config.yaml
num_hidden_layers: 9
hidden_size: 256
n_experts: 16
experts_per_token: 1
d_expert: 672
d_shared_expert: 0
hidden_act: "swiglu"
moe_layers: [1, 2, 3, 4, 5, 6, 7, 8]
router_score: "sigmoid"
normalize_top_k: false
routed_scale: 2.0
balance_loss: 0.00138
balance_bias: true
init_std_router: 0.00617
lr_router: 0.00101
num_attention_heads: 4
num_key_value_heads: 1
head_dim: 64
vocab_size: 4096
norm: "rmsnorm"
norm_place: "pre"
norm_eps: 1e-06
positions: "rope"
rope_theta: 10000.0
rope_fraction: 1.0
qk_norm: false
attn_scale: 0.125
tie_word_embeddings: true
parallel_block: false
init: "uniform"
init_std_qkv: 0.0237
init_std_o: 0.0
init_std_up: 0.0237
init_std_down: 0.0
optimizer: "adamw"
learning_rate: 0.00219
lr_mult_qkv: 0.5
beta1: 0.9
beta2: 0.95
lr_head: 0.0131
max_grad_norm: 2.0
warmup_steps: 388
schedule: "wsd"
decay_fraction: 0.58
decay_shape: "linear"
final_lr_fraction: 0.05
batch_tokens: 262144
max_seq_len: 256
doc_mask: true
z_loss: 1e-05
train_tokens: 679300000
max_steps: 2592
dataset: "wikipedia_en"
Below are experts of layer 4 (counted from 0) of a mixture-of-experts language model. Rows are named router (the router's row for the expert), gate (a neuron's input weights, with its number), up (a neuron's input weights, with its number), down (a neuron's output weights, with its number) and show model dimensions 0-127. Each number is 128 + 24 x the weight over its row's rms, rounded and kept within 0 to 255. Numbers have three digits each.
After each expert's rows: a language model's description of what the expert responds to. This comes from a sample of Wikipedia text that the model never trained on.

# expert 7
router:120174107137140133116138124125098102159133110133133093096143083123143126121152105093166097175147102124103087150152102141148148146157127108135142138151127122124137120118111130120150173121138152128088117114133139087122125097145130119085085108133148136096136165140132153113092114124196164112123141135138090147148125148121168133117135070097153157122081122102122148103126131127118111176096
gate0:106131120113113150165143133128132144116115123115163120122132078113110144131127126155130099120131147132126114128101111141091075087120116122119135120120132165143157085129110110123120140122152109109106162139159114146120122153129092115141137136153092143118189106142170175145109167135172116152206157127111124110129104113157116132145097132165126114175124143103141147137118144094087125132097
up0:150149111142117190163164153135079153190149127119173104135138134108130112114141138117100144172144116118132116129149117155141136113122113125126120138162159138101171155153094153131135125135107119145155126099168096146166166111149126113138138132079158121112144089096137083167087112138149113164157123109133100151129088141150131117126095171140092159099119149069128147115140124140138152115119
down0:140128129152125123144151127122141108138149135126140104102147134177085117125125145085116107142127125091107109159088145071137151141112144104088101132124105150154159125098103127108112098148127137147125165119191107096130134096162109116124144163113172138095140111102139110114115113133153096185117113150115119167168144124141131118113147186143151124116142125114142095107113150132113130112083
gate1:127121125133161084133090102139139131133139138119151142128084109111124106129105115162114117127155130136081087118145142123074122111139104114140143163115111148143104148135136156106150131130105148099121166148094100130172120180103113154150151175158123170107104150121100116157111175136141111110118116134160160108114155095146123092164081124132149110147145123104177166148144121165099135140127
up1:159171091133150121078124082112097162112148136157102131097107108129136107111142144159119132131163107114144081072106104130141109160147085103159166126105160136123152153150116133170126129124152126117129087132191140110165111105126182119163108135125109143123131131116136162138132144148164156128160133161139101168129112151133106074145131157100120115099099121155131139098147121170112105119145
down1:124091132151130099119140121119154124134163129091095155135125120132146132184079144105094128126116088120092129137104098088134135104140170135120146135137108105115140118124082129100132126119139095152111143147117151139102101133138118070096079140119135130096090136096137107116103142126113126139199166108116146178109085170087142127156132153154119088162130143142126147176114124117138110122113
gate2:158074134123132168154112111097194142124121107158161150101104143112116108111114084158113172150091129141098114137124136160141148106122162075127097154130132119153166123116144124123110163150160161148143124121156118139091139094136136136122122127145127133125151114115159084085133108120128101146125159137152132162113113146089157117074139115139091132151116121143163120115126116160116116074132
up2:112140138113128096153153106122098129149160123131184120130104122143148133162145126108106120100154130131100133094144153140146153096143127108142148146118137107089129136153172129113129101164123106103165125127063108115143171132123168118145120112141182175163127100130160088187092126113170144111162140136140109073148153141136079122159120132077142117087142107131172132098130125121094128123125
down2:110164104135155081090144108125124118123142105116102134144098153094123113115179183139100123111131115122120157139198141101140074147122128162127136118118114154116130114073122160125096149153132087176115148118128147165086087139126152129104125123121172135153130150107143143154151156138151136110098134151154130125198134163120100158164136121110139152101139094087146131122172070128134126167156
gate3:116127140098148124144115095153104137129142148151130092155081096127072154163080125128162118114132143099089121145171121126116111115155100103117121129114177135076132115099111114113163142115143130120120117146170166109142132114144112176112144137113127118120108147138117143122146087163075149118143135170130114139152144123114107072143118092174127146081096125146124110123147150140133133121137
up3:135167160129113132148150126153122131139174128132168176143115143086134157134132120114120146097153186102130167128156153166139139111128171130109147126133140133139158135066095145137085140079153153134147144131117127119101121109122148134125075099162162165108133108099127104168127127158126121146145143179165165120111162152132150122119139148116108105167117110114124166104184090089148134123141
down3:112141146166117114154122129135148082143148132099079132127150141124119132141125115137078124130145129157128107136182146131111140117191130095144151110170129067133115133121155103100102149099151097134138132119112107069104145145133099101109127157179116121126060157124141120134116122140101148103119125105145132120111118145154174074139092137155095139101111140134133130122145120108169150113200
gate4:144090129149158125162130106158121096105107134091138129117121101112114073123151132174118164137144123121119091112121122107126079124123111159126162148103119170111160148119090137132129144131129151077134153152152162162180127133140176136102124134090123119120107127111137114112127179141139114151143149148134104148165173131140127103149127149130130098152092148155118148191127141150126166101127
up4:115108154162140149083146108126138089143102101109110123125141163140160119120121103191071099162114085152142108137107104089115106095046114195101121141160150160116122137103163102115137125127113087129082121072099122158115135152136124143092078105115158120139146110105140095136110158134121151114145132110129125131114147149100124106106097131164116137131098144104124091142140146132089143129129
down4:107162153143143138101111190173164172148097156174121127119096150155141129155180157134110126093124124110123164114135115147135092123163135143121119151130157095153102149166120122132157145126129126099127141110135127134111123126136115121106115122108134148151102135138113138117094146111179123080081123108166138163180168118110123112189192184098113151128102102144118127119116125113122133129121
Description: Quotation marks and inner pieces of personal and place names after a capital, such as Mc-Clellan, Ke-igh-ley, W-aul; also digits in tables.

# expert 5
router:118164091140163160102078119142117119130138101124117122117176039106120126121129124120183119134135109088094107142154049118135141091137128111132116132165109140127113105078118172092124168147143142131111137125124135078130101119160114115124086110084151140119128158139158156110139122135140152127152112113118123157110106142144151094108142076093105124127107104129100140104103134115111087149143
gate0:074128142150156129117132154121116096160121113140138096119201115100129107114153090107130090087143129080133121057156097159143127107129148097070164081134129141150139160134123091145158122161108129120133143105161136105104111150138127135124133105159081124110114162113126134168101122117181143123162124126097157136164118109129087146160148117105152141123097090113151122070139145140139127168111
up0:114125152156161134093125147122075127121092124115050117136168096127122121161096130137128138141101129096143142115135109140116164141147104116086128102097152151137128100086135084133118147111146124155115147087118080098108156108113169101130119109128102155133121145083103164166111132108113123113154122148194103139122146088119104154120108126132168154117108142142161154074135187072104128126133
down0:163121094125139163107150153133128119146087169072090153142156083154144112086181172139125149130157157108130156175136131089116125116130132153133130108120130103147092111151154125172119139157117113133176128110122168160117141117129146112154127138118130149138127116127140148136140136121124040098127151105148184131084112148105112139105115125142153070146109079124129123118119151161160163114113
gate1:193122125138158162127155130160099150143151113125094095139109127175074121139133109141122161159123113138102136133106122129133122114101169129134156120125107133151144155110101074154127131130094127123114139153129098179107110164128168139158115132104163112105126123105118107134119108129145141124097135118114136133145139169095141119136121135146141108124119104141105148144139130117107146140090
up1:112162086118124116141122104164144129128149107138117085121105132106127134122131118091110130169143143126105098146107164152113073115142148102139163103152136128142056144130141130132103135155123125110110135103150149141104159171148096138103144117110125116109166117134154106155112107108098165121069129144169133166070145123116156148113148119122086099163152126150119114119143112116117160152171
down1:181125132131118118172094140108101114113133163104121163197129138117082165104153109099070131135161115128126142173128168131124092118141148145142138133111106162146082138140155112133112118155119137159116135108153055093120106148110142111149129162143149111117126123136118095155118101107140120180122134128088100126141132124182129137144123190133095128112149155153152128131125132133099153136123
gate2:115102146154120147146176089108096131161164124113122111144137139133129120143164138116131131160112125135125107137141131166109068109126161120144197129118152112117133150101115143110134122144120098119131136146146140111129083162199154139143132130152140136158128110106093126163130099119151170143162142100137123111114119129119071100120087114074137093069116149134122099075112176097106118114116
up2:139088155118134151131170107117112149106122094143158126154077114153146122096144139102132154129146138151154123073135171143154146136081151155119099139170130137077164161159088159145147122120144098135147135116112118170130100112124147135112188110106159123143159128124144099127158102127137152125103108124181123141088126095138130137165063143099115117128117151138135101152138181171123143164137
down2:085147128150157162121137132104141090118145147148144117112150122106118082139125126154131134171153151153153133120098181151127092143120096109124159164182131160119126133101129139157148143129140130164118104103118116182118123171105096152130180105127131121149157096139132118105139160138162145143188135160128103140193127115129126179158176154179135104114084113119151139109128123145128120111144
gate3:068122133172123115111117147081109155112135120126137110084143117087104147141144087107145156131145135161151033143116151141145129148141193099142160154144142140126106150168107132142123120174097104144085165151123128128112117128108169098095127125086128139154130147116120140135146102173122132136106148118125124066129130150074129145072106125139090112156126152117136110097181107133153117154133
up3:108138140101119160160126114114083136089182094119114143127144120147123123117141098090111143165144126124111139109134184163123111111147143122110109089095119143101107100157131135097114153107129111133115174133131096123126126126106120130122172090133145147120175134104109112133098122079119152115143108112119107121132146142147197120134127151097143089115129116138157111139098106129117130107154
down3:106124111100119122112090144112114099065149150160088097140134135137076172110116146132138114130155093131138150107154146134160126158110114107124145143138130145108131097079150109100148163119108122150120125172109096141115124098136135121075109132149154129138128111161129122138147107104134124071158062109140161132069103139181143114109138144139131124138096131154128145198113141176110126105151
gate4:128156127126123106089148131123121140107171098105150147128141111166158122096153123135132110161151102139105134162135134178156126140108135124178139137111149107142148161157152195112110157100125140156107139125139110126145096103132107134155085125160123157090121102102147102183122184130166189124137128122116131148119080099142118102155169125122156110112087125116178138133106133150157168146158
up4:139126105146189130178138134069140078179143124143167133138126129121138160161095133097116138139130131070151123124137115074050135121133121148125149131153126138111107121125153079101153133131141164097121088114108092101106124185111134110128151117149163129118121100105144153110155091094137136144087110142143120154136131093139111181117137140132101153094135135119140126080109098108110141157130
down4:122095150109143104103102111146096144133078127076133128176174139130114100089098138124140117149123123134120125123085094099167164118137136137163114110135122155165110167133133127095130133146115149147093101123143147115130123140078109089143092153107123083152115091151139160091155159138137152176109096143135129159153160146114133104118100089117147099118120078099142101134100123104124142120125
Description: Table pipes and digits in election result tables, especially the 100 of Total votes rows; also determiners like other, any, such, major.

# expert 8
router:130171093178146096101118137133099106123120086158123079108137065129113118087137099089161116163128099116092116126164103169147147121154125092123135149139139103104128149089126143112143130147119141107102107114158141097153098135143115138092091143105151126061140155137119134118105118116154185150167129121113129121145113155143153141122105046081128132139112104122101148085132138174127138143121
gate0:110120123119164102093149120121132106140126144154150145097137112157139148102111115148156142187175147086059114116145121112130132120111098147148140065145102151169109173138165123138100143166127133099120129114108162099115129120119130115122096103162125145140144126155109139083097112156120112080126097128119108104101127142137096128149102126100156145130122075113131130091137106149138089188145
up0:132126092138154143100130135114126135151123135113110129128115114097143109113117122117176112128167122096136078107117160106130120179132112187167110106142128135134099142137108095131111157152127111134085093083120156108100154128132153080119108093163124135178099089097084117113076151144129111125084124095150138121139110119122107117117125127151120124122106153087118120093140128144106116125145
down0:139120132091101132120080141154136114125163145091116128132176162117159139104131146128150187094143132135130161147126133093159154121110155195093122134095141128092122111139131103117125156173153094133113132120125117126136210152113139118170135125130139125148105087143138125117106108147146128086122082169127137099113132121091119130154145155097131114115149173121125158103094146116116143137120
gate1:131091148113121125102097105123102142120150115109136123140122131143164127110131119188154134119140133102148110149159152158115129151151120100148104095132134128134138123173135134139116113124169128123140149140165156120078159147189101101109164134115124126125138150095184153116120084182097151136139127189157146126191116113104149133099154150120108155096125120083128137104170143126135111131116
up1:142156114145120126125126109125123138138162156144107166134111096118114133105110130146165110158075137102097133120128087121167166106141120097112133167132112148155141124126070090162164116156138131089153138139107150120157127121130091100130136157116108119130077144131147140090151123144141147110107200123136118134093139155132109098113168133087095092128116106129124154112175104179138150105144
down1:116115151092103099130118112091102094121125139092083109193080129102139169107120108117082184123149159132099109167139079126158133109092105142143161113091109114163086132146077100100142163133098119102123139158130118123095108156167148132099158107164171156115116158121124120160109121109102132142124128128137113142131105147106091162095182130150122124095125135127101111144136111085168178143163
gate2:106114111151124113137138158109113113145119119104137149104129134121127129154077142126113078142140134144127161104115146127133078128157138131135120136155089157149115107114137118129106122144118136127150130133122119120110114166119150144189089125109112094154119148163143146140055143110141143136122089146133133145123123136158133149143126132104169097109101112108146136158148171131137125092131
up2:123147142119178119150135154089136190165113119120095137179162114108086113130163129130135136105102124100113122120091136147109121139172100103128102137146127155132099124149133128119153164137109138067139106132135152114121080159112101120161120132147098102147116162105114117099142121128101133179148117149153126158130136134123136122134151106129068144122160120105128130144183107122107125110065
down2:128127147114101100139109128155113116114101148133136113107143134119118110151143105093097125140139096159137096175120147116121120141142090133161177137129084155100120116146163112142120127132144124122104146136088124129117105101145144133114122144126127134145130116159070100143146128133091109143173140146139141154127120108124096146177174144093118095142149124147139128096124101091139138098095
gate3:121152134144174103143133111151127135143099148174126141129156118132139114112123121119102105119133132130138097132098099107118108128116192093123101090090109084123166157068095154120100105123128168131144144139127088128138157123115182153189149118176145142157130109084144106140097133137161134116150163115093139140161096103104145104122166165134105117144159133117119119129160108122168132143128
up3:109115158134159115090136156105157135136124107134133144124140145070135118106140105127183158126090100124140111124117122124111114127190116121092132115134136141143127124126121124131100119130094121115082117137113095112044115157140090105141131103141116124100106118164122141157158115144120092096095159118161124122133132114159132113139128130170129179111106114158113101125149085158123173139107
down3:155143090159116117147133115126108134103116096116141120088146142113097135100101147148119112142121130117152153118141187104098135114167128116119078151148139067104136170156109124162145142107107135133147136131119175136174117124119133156089125111147128149115123134166128160145158150107121107119083092165151139133133112127105163146080135122165115126142153196145127118099091113144132121139144
gate4:140097163132117133122123102158132154098133108127112107127141091155145110126131170120166130105127104147170101149097123140114134151097121070152135145150123144140123144138118144118127171170163105152130151138155133124175126105129156137133157115125121171130151119095099185141093149132142171152112125144106176130161136099160118133126107105093163136132111128102091142107123135120132122115201
up4:113117150064148110152146140175140148094140124130150153117121124132131114110124163124141113118112157154173106096116109114156137142149094127129177132142086125115122128131173109105121098161172091104131132128114113134159112142153138150146106139130177128139133154106067109148133119145117125160104113134131172101134123077158122129139170060162157098096073105129139121132150128145106098165090
down4:142094149141117116160158136124104154100147107116096131180103116124126127123077126133118137174155152137127171172138146122144154107116104117103123133156128146139086120099132163121083155160119133174153142137118148117157126134093145119161106127124137143158174088161093130137143158118118110157134085111082190169164111162141091174132140119119106154110135091108163117134096110091081134134144
Description: Year digits and month names like August, July, plus mid-name fragments and stray byte tokens inside Chinese or Japanese text.

# expert 2
router:087154077121158141128116128114155108121134120144132113097143127115128139085144116098172132143107134110084096149141093135138169116145128131144096134156114133117099126108091152135118133145136155123091126143114130091154115117177106111101080104096127130128160159122190123084097143128152150116115124146100121150188129150144146111141151081107122112146108130111124145103122124135105105158155
gate0:164148145130081098119152096158121138186105149129103156153119142109092137102162117089098113187127142086150155139148128109138131101099130123161146132124188122113154112115155144116163133154120112096112126153119088121137137128136122123145148131101126179152154115117123139130116123128146094141074092109160169108137115113149078110127118109145142117129096096171140122118142111122139114162148
up0:089130127147148145093131104138140132104128129137117150121119129126085077110103106140152116141123099082117134175108137145138143143177115087207166139145142095109151118102128126152137138105156122099055141108145123152123118110163114087164116143133119096108112145141147120102125137123167102157094121151147146149128115112186110153141095178138125108184117150105130118117130152146139118148137
down0:127111125153175136134116103150148116128085141122096147140118156164104103150158169146099141113125104143134164144129141121108151113105155134132116158165155136162108161094117101146104102119152151130139125100155092126075120119163127109165143175123169151118128143135134152133045125145106093142142144096156091145132142164155100135133099139079124138075100101183106091117153120085129133108155
gate1:198164140124102147107116119107117157132120119120136130099108142157128137133154151158128107156146127134155136161136119119113103106130077087131133144125109159200146169137096142141135163171126098138116142119143122131159112158106131122107116155094130108084135147140121107168165145111094118170158119139123112128092114119124112103094141110108162141153161146129159142176129205111167145142125
up1:168130111161129122130158156134136135093157125140106148118105161135143118120096158097164157137146143107156123122123129124112139175097155130141142119128132161115097149108131128137151109099163111140061098120105077114126111134124111141156100136165102139114131122117125137100160090144123138119128075126168148158144195095129141141130122083158113106174157126149088142150156116080113128133153
down1:059146143128099098079095096121077171142100130156137097099080170120177110105143142138120117147103127130105125153134117157117142151138111141177103170133114127157162165117118149110153137127122144133121108168117073140121121120103136151088105137143108130125137163108145128123114140110160135147080090131095130129103100123155137109103122071132092141148123115140158095132140174105115131117169
gate2:158115133161117135128110116131133142172115082163101084151147114159126120093145112140129139117119107166128121099123105128129155146118139105125127144067107112174125142107120107127133143075120126088092121073202100134136124166187121173125111139106112147148150123117106125137086141089076144113123148123129120103115128144150111144143102103117080137123140112136142127131177126168142182123108
up2:112117121120144090138135073112161118147105106131109135121157144118096138120177152099140126140164097118104081145128125134160161127088147165127146176113101146131085126115088138133127112102169125099087111128118125139101147109080109137123104113119156106134161150169148142102158115119118143104166136126149136084150157160128153128133124090112156095087087110131145061128135115138158127117104
down2:153117129105142065159122122122120136149153126152088148116112113095140137110132091134132126108145134133175157151122176105111103130172139147139090143124114125093144126160097126149152080094112159126111137116099132118133133145163151144115179134133159083138142157163134131125134146150117128113188146107154122155120125137089113119150103156122144122088116123127129082087127117081114147110149
gate3:126117128110082146167130140136079132121157117102116118116145103105165126109119106091119138142130103140166157137144158136149118142102120092122142144155106116092111131149108118106132163098154139131120118101112117154104099173110117126116172177146167111131159150154160136111137095114104202145117119151123135179160128162120099167150144130129115098090139108164149108134095106089131104137099
up3:122096174092160142169117119164114163153149138111127137082140132119162132162091099119098092129120148094136163111132146138138083078169161083129130088139133111154123151118146108086136173143091119125121117140157098109099133164159113136103173107142143134118094108161116167160149092131135132095151160134135152137115135105170137105140116132136121139089115159140123102137145132119137145142085
down3:065128158131130128149124104127147162141155132139096124182150153144170146144153093101133096118100092092110148118157135110170078112124138113093138132128168132133138085134098136104120114125115151144127106125113130126132136147018071155175154137139097100124164131139150114128153123107125106115176135161130106123111143092133104103154135130168144149159099124143117120158138135133138111168118
gate4:142092162115086144109154153135073103167145145192136120127129151103109147148144137098127096157154123149140116174113089102153159103160145108167159171163135146109132116140122129132142131129133144112118129147117135088190175115152086128147133142096159131140117106151124149144151114103138136138154142147147111081137119072133110126116144149157109134123099123152191128134122132124118141117124
up4:160097128132146076122133104126122156102099113111136138155161125077170172114173124065136128138096131158127095099124124097131094114147160122090100117125061136142148124172143139128113118126134137169111142106136155171129117176097128172150144128129120141125123127116108160133143123092099192099156111083134119113142145099052125107091138135167108101146152108118106116123111134081119119102090
down4:135120136158110161125108123148120111135134135119095151122133126118079117148119101141176116100121112145097125100100164197159135146153110170139131176115135099127142109114105125183133139096189114078148135140101112114104105147151144156081141129098135157060119148118176141125135147112115118084149106157112115136126143134136146168108134139173138154163136120099125123142158076136138125106185
Description: Inner and final pieces of long English words, mostly derivational suffixes like -ic, -ical, -ified, as in specifically, emotional, traitors.

# expert 9
router:114183102133166140097142078149088129143156097174120097106167077117117123097155123121169123174124119088100099152169102145145152144166103102127115116163144137130145108083146171086124164134145142097106134115131138064138111155155111133085127122115119131111149148151141150112091131146136153145152129119127113150153145130168136127119143097098122128128104111123113145069151121137105111173151
gate0:130098108125143100109105128115123176147124154125145124114164080114120103112131126147147111095169098128121106144126109146135177107125110097170113099120126111126132120126125126127170106090130117119120167103159130156166135089155100166111117129099119124082109121145164132082143099112146156113113087160120138146185106118172135105129128120114192100142119131071116125092156100192150110104118
up0:117156128120143172148122143098118098079125138096129146175114137120138147159052103093114099093101139160123146101142161106144093113114125167096122153157108142158115160115149126115131148111125136113093116151080158120088134116104168089132119161125126133142148159122101135096142138140127124152125161114126138098086131134122134130146151122107129114124141137155111159194119154132117133137125
down0:116134121120107093150115186124121166110080150117162092120120109113119123151108102104130120147133103112138163110112172129142108129151079140106115113104135126167114150151136115140180119098116169117118147132126099107118150114116123117100101180192153159105129130122128164134117116114146134164123123119092110146090108154140091090112100071118156100162115111128142104134094145170117135146140
gate1:153143120126142134114078119108147121145091113139113151118151130118120122096134127128158103113100144114100140145124120123155117111155128118106124127100131111098150089115144111083150116073169186122172128092114150113133090127141103125150123141129117139098152109079131199123130081149131158145147125117078123114119084136133131117092170124128104148081138093173157119089124157095102139165127
up1:136111139124103143142081129139104110153126118124126157158114095162132140108109156160131116098128135101142143144073104127139126147134167148105121103121121117152110112116161121084127168109147144123089126112121103156121118105110113101108135132075122122078103101090182157149128081150109168126101115093107113121091121122163102139074155111094097151127150107161159105147134160101124143196138
down1:153143110115141110134121113114139118196130098140107147167139119130119095131095139103156135130089112165139164074139092127138101135140151138135172128135117104165144141126134148137163122119101123162097085139038129109091129120111135107111112113108145128107106143109095151071087118158093148148133123123120132137158142110118074129120133151130118118136104141078116121122117094100100129150123
gate2:122148145115149124109154121116120176111179151072107147095124126124121132135136135126127151118129120119152110169123128151125139160142129099128115108115129136140119090148081159148188118136191139106112161137165105162156130141138136116096113107104164123156129111157144098114113147116141150102106149132170109159143146114178112135118131125136116128139137101128169098121129135143105121163168
up2:138108148145137136114103126108157121107137127116146136134145136187124103119172169126119136103113103132086107110118112174126126114101121126098125110086131120119108130131124132082173116130169165129118162117152122177120148130170150156140110167106169100121098104140149124104149108088128127155156074164144128096140110121168102135138160133106147143069179147118144108128121148187157130152143
down2:122085121096109123092111094093146116118134123122086126124118103098143145108180128147106143107145111155124141136149102158150133141149109115143166107143103108112137107099153114092095118108087095142114060102107177136138132140131128116157106118128129122131135167154170092110167113131126110122125148146140157108148136140145120186145143200140120138066129119112136137143126131093134137123106
gate3:135171102158119107176179155135109124131132099112156097105094102148115071111166138155119126129147116085145121189172100136148122122120116095107133108110132164149109143115137122123194140135132118112125118098114118088128151093148135115110102149107090149070159148076156097150106110120120137168121130090125096089126111108159136125135137113128113096150118127091133140131130125163173112089112
up3:073185104121108135084138146150143142169122126131123121147150131112107125126112103131106190115103151108117121104152149151118153112074131104132110149122129123096157103154113124137119151164139134129111125133128134106131128126117102164152111120112145162119127118130122149093124075150149154117143090107104096127129128108090126086184117131154120180133136116086154102148117117109106152141149
down3:131133124085084144157107125116108103121164134112087121099151107115163107120133119182141158154089097139108130124136128133141096196117117137122163153110122138139150132125140127136136159148188132139112130128155159122138139151137101112121152126143112099140141155152122144094082133113127126083168123127112142103112164205117106121131155117142170155112156116200138141132111149072136132092132
gate4:083155106127132117111104131140128091104136151130163151143152121153085130116159118067140116138099112101113127125148081135128116157088086125122153122122118151150136121110164115124130110168129100132128111117159138125137100104142115128109125134148122085091138122114113157108131173121136165168133077103115153106083146124152121116129146117105144106099124129158126110099081174108146123132118
up4:131119121108174102173107138104164095108098106095128117081161122120130121086097149104141118118135128112120103133121137115115141137143116135127158161133123142118114097074113115155139110117101104127156166134150172096113114094122122146126126113138137131054111136074130116089141149122152129163107136142112096174150123151097086085162138110131139093132143116170129143154131120114144125137123
down4:128155135117115167157103135095120147128120117130160115138147109137131120150140126106072106111145160094125158154158136138170109178137108119125141116111137143135125140147135160121120126128150133155127118117103121150093110101095160146125114188110122112108122087133096160084093092170096131147100097137190129110110136133124101124113151134117148093116164143135123130107101137094128149115160
Description: Colons separating book titles from subtitles, track times like 3:32 and infobox fields, plus table pipes and words like featured, including.

# expert 14
router:079156121130166136156111097118150115101169113180118104105163077151134113119153109104148141133129107092096105124159101184162139124138112111119120124165114126115123121101109137110117159122153156122140143119099120073150074106155116106136083118141105127097160166124128156133123130150169175126113125120089123121143134167131148086128124065064098101117115113134134121095096107171089118173124
gate0:166135117144157100103125142109149130145131142092114089102134128126161071143097115119087111141109098104137103127120119116085163134149095114152117142123099157170172135154111138157158124080115126150117094115097120118140130148120111098113124118148114075111086132157145138116134150085155116109143130102130148145079149117139143125152163124160146127113136110134056168129126152110118121151157
up0:107139114117187111128129168160203096081146148139140133138117098125123144133161097125107103118118132121124137144115115164098097127136128134184164109114120120156156143128139151086084091102120137096138140091148144132124106128137110087153128129106132136117097132060130088117115151090136154162123119134170122159129101150107103164170124151127108113176137142157114148112132080181133114163120
down0:117120075115117093087081114127114089073115116122142118170115125101149158107136128153130139190106154155095106096144146108110166132151118148112114073146129164138134174126139112116110141145170112142135144161098160149120102102153115143147138141112146144149135136098096118122131180115109143124075137149165125138111119123144088073151171125102127180139150126095120153136158147108094159120159
gate1:137106135156109120160091109119189130081136152145152120141157100115113126121135117143123150132113088118121111142125101122125112109124132107123108086140097118118129115181096151132116155143120136118138152148139105145137164094137131129145107143152119142135151105144111099111113116121146165116162128111112117129093109126108110092171159144105127122144104107177095150089178073155118135130142
up1:137107161132130104130127136149164172124156156114128155148139123128111081116093124179078127113094076074087146102142134114118118133105130138136132099122130113107136121104110131127139155138143098103123143104193107115162155110091142154156110092123097158094148111132120155144143118111151148155115108126100135161079111100107127119149135159070107112122151135119113136088149088132129140091108
down1:157102116117110115146161151124128061130139144094143155109117109121102130135116151119159130091130163157150154113139108079138111153124107140134138113167106121168121142168134082150111154175118131087100126180129128115093128148109141172121117145147109133125107139176140115131132084144119130135120118171174162114121125129128149150154167153125111151109149079107084161121112159089089138109116
gate2:137105132151150113186103169129149113145126145125113171130163123138130123129145081118136098156119132078159119117105101156102135147178139115162141127102101149139151152149073120146112148141142139135108096128092156138151111144133106099124114136087172106176075114122181131132140097160133110088130104110137156165111169101149102127142157093093158130146095152127131113138148084140099155148140
up2:163154106143114102143117109159079100118145106095115144146116175117115156122066131136111182138134104093113127117148135153137120176119176139105143171133101127127106100113114096153110163105108121123114103162130144170125149129139150145113131124102136160103120166132064138158105124139144127161110132123111117127127118121142115108124125116146102066147134112096129077089165120078129136148110
down2:139132136111112133142103170156166131128177149115118113163104089146109108131168104139135117123129179102132123137119140136131160119132171103068138153085118070119139111154115146128116141113113105126125096095159105138139160121139142131087095161124107081122106130137098165114100125171120139133112130144129152130106082126108141073155164124159143148116145100183096127089126146093073135124104
gate3:113141117174100123137089103156121140115130125127192087153133139115117106158124127139163158098100108124142146165144131173115136119165133126078147158114104141171133163147106192120126132147125130161126162177134154107089132145113124137110108144143117129102090120098110159116143138136144122119148114154169082154129133144139130086114084139164087138116123141094125148141157164092107140172115
up3:115111100102134115088158121153101130157098124144110113091107117112129126141114140079129102151137121142102117087128147120122160138112112105107133115181125105131110125145174087131123160095183134134134118151153144124150162148166113074128149152146143118115114119110156150155119134147090147121116147123140144080096179177131157123099141098143181138093138075188127158108125086130117115145112
down3:117149160146104091139115114165131153154098177151145144114128093115131117126113130111130119144164133156069120119138122147103162163149157091147182131166118126134129133114075117118112155134131110104113158123168140143141066138176116107167142129093120117141158167155109137150113151131117119130117110128082091100169112185147145127073120080127150083126113125119138122135093129119111134110148
gate4:122178137176149146143130104135144119129084121088150097179137098146172132127145158108112139112143105110090127116179078146122166108086089116112125082130127152117126110124184118108127115103140130151111104109132150099101122119117124182124082112145125183096125122131149186113117145146079145181161123153177108093111113147133165135148116130122148129092192129117111119107149103126154118093108
up4:114130117108108142147091161160117118136108133106127103152151119160158137120128137144112102171087124147139090154128073126151177134167111154160143158152115125101114108132147131097126120135174134097116165118134157103116133122155131133130170129170105098108138139175128108126177125089133150123110179153097138145145131120168102136105108090180136106144118129122069127167158154105109064144104
down4:143118153147154093143116135153104179139086121146150105136135128170121135145174110135132097156073116110165105089151128177132119118153130105119152101075081129125086161098139144128108123129097159134085152105165108144085146115098154123108152129109153132115134081137103137171122110121125156095183131128130160136099186119123123137151066156097149099136163150142087112152126135156123104131138
Description: Middle pieces of German, Slavic and Scandinavian names and places, like -berg, -burg, -itz, Radwańska, Bundesliga, plus spaces in score tables.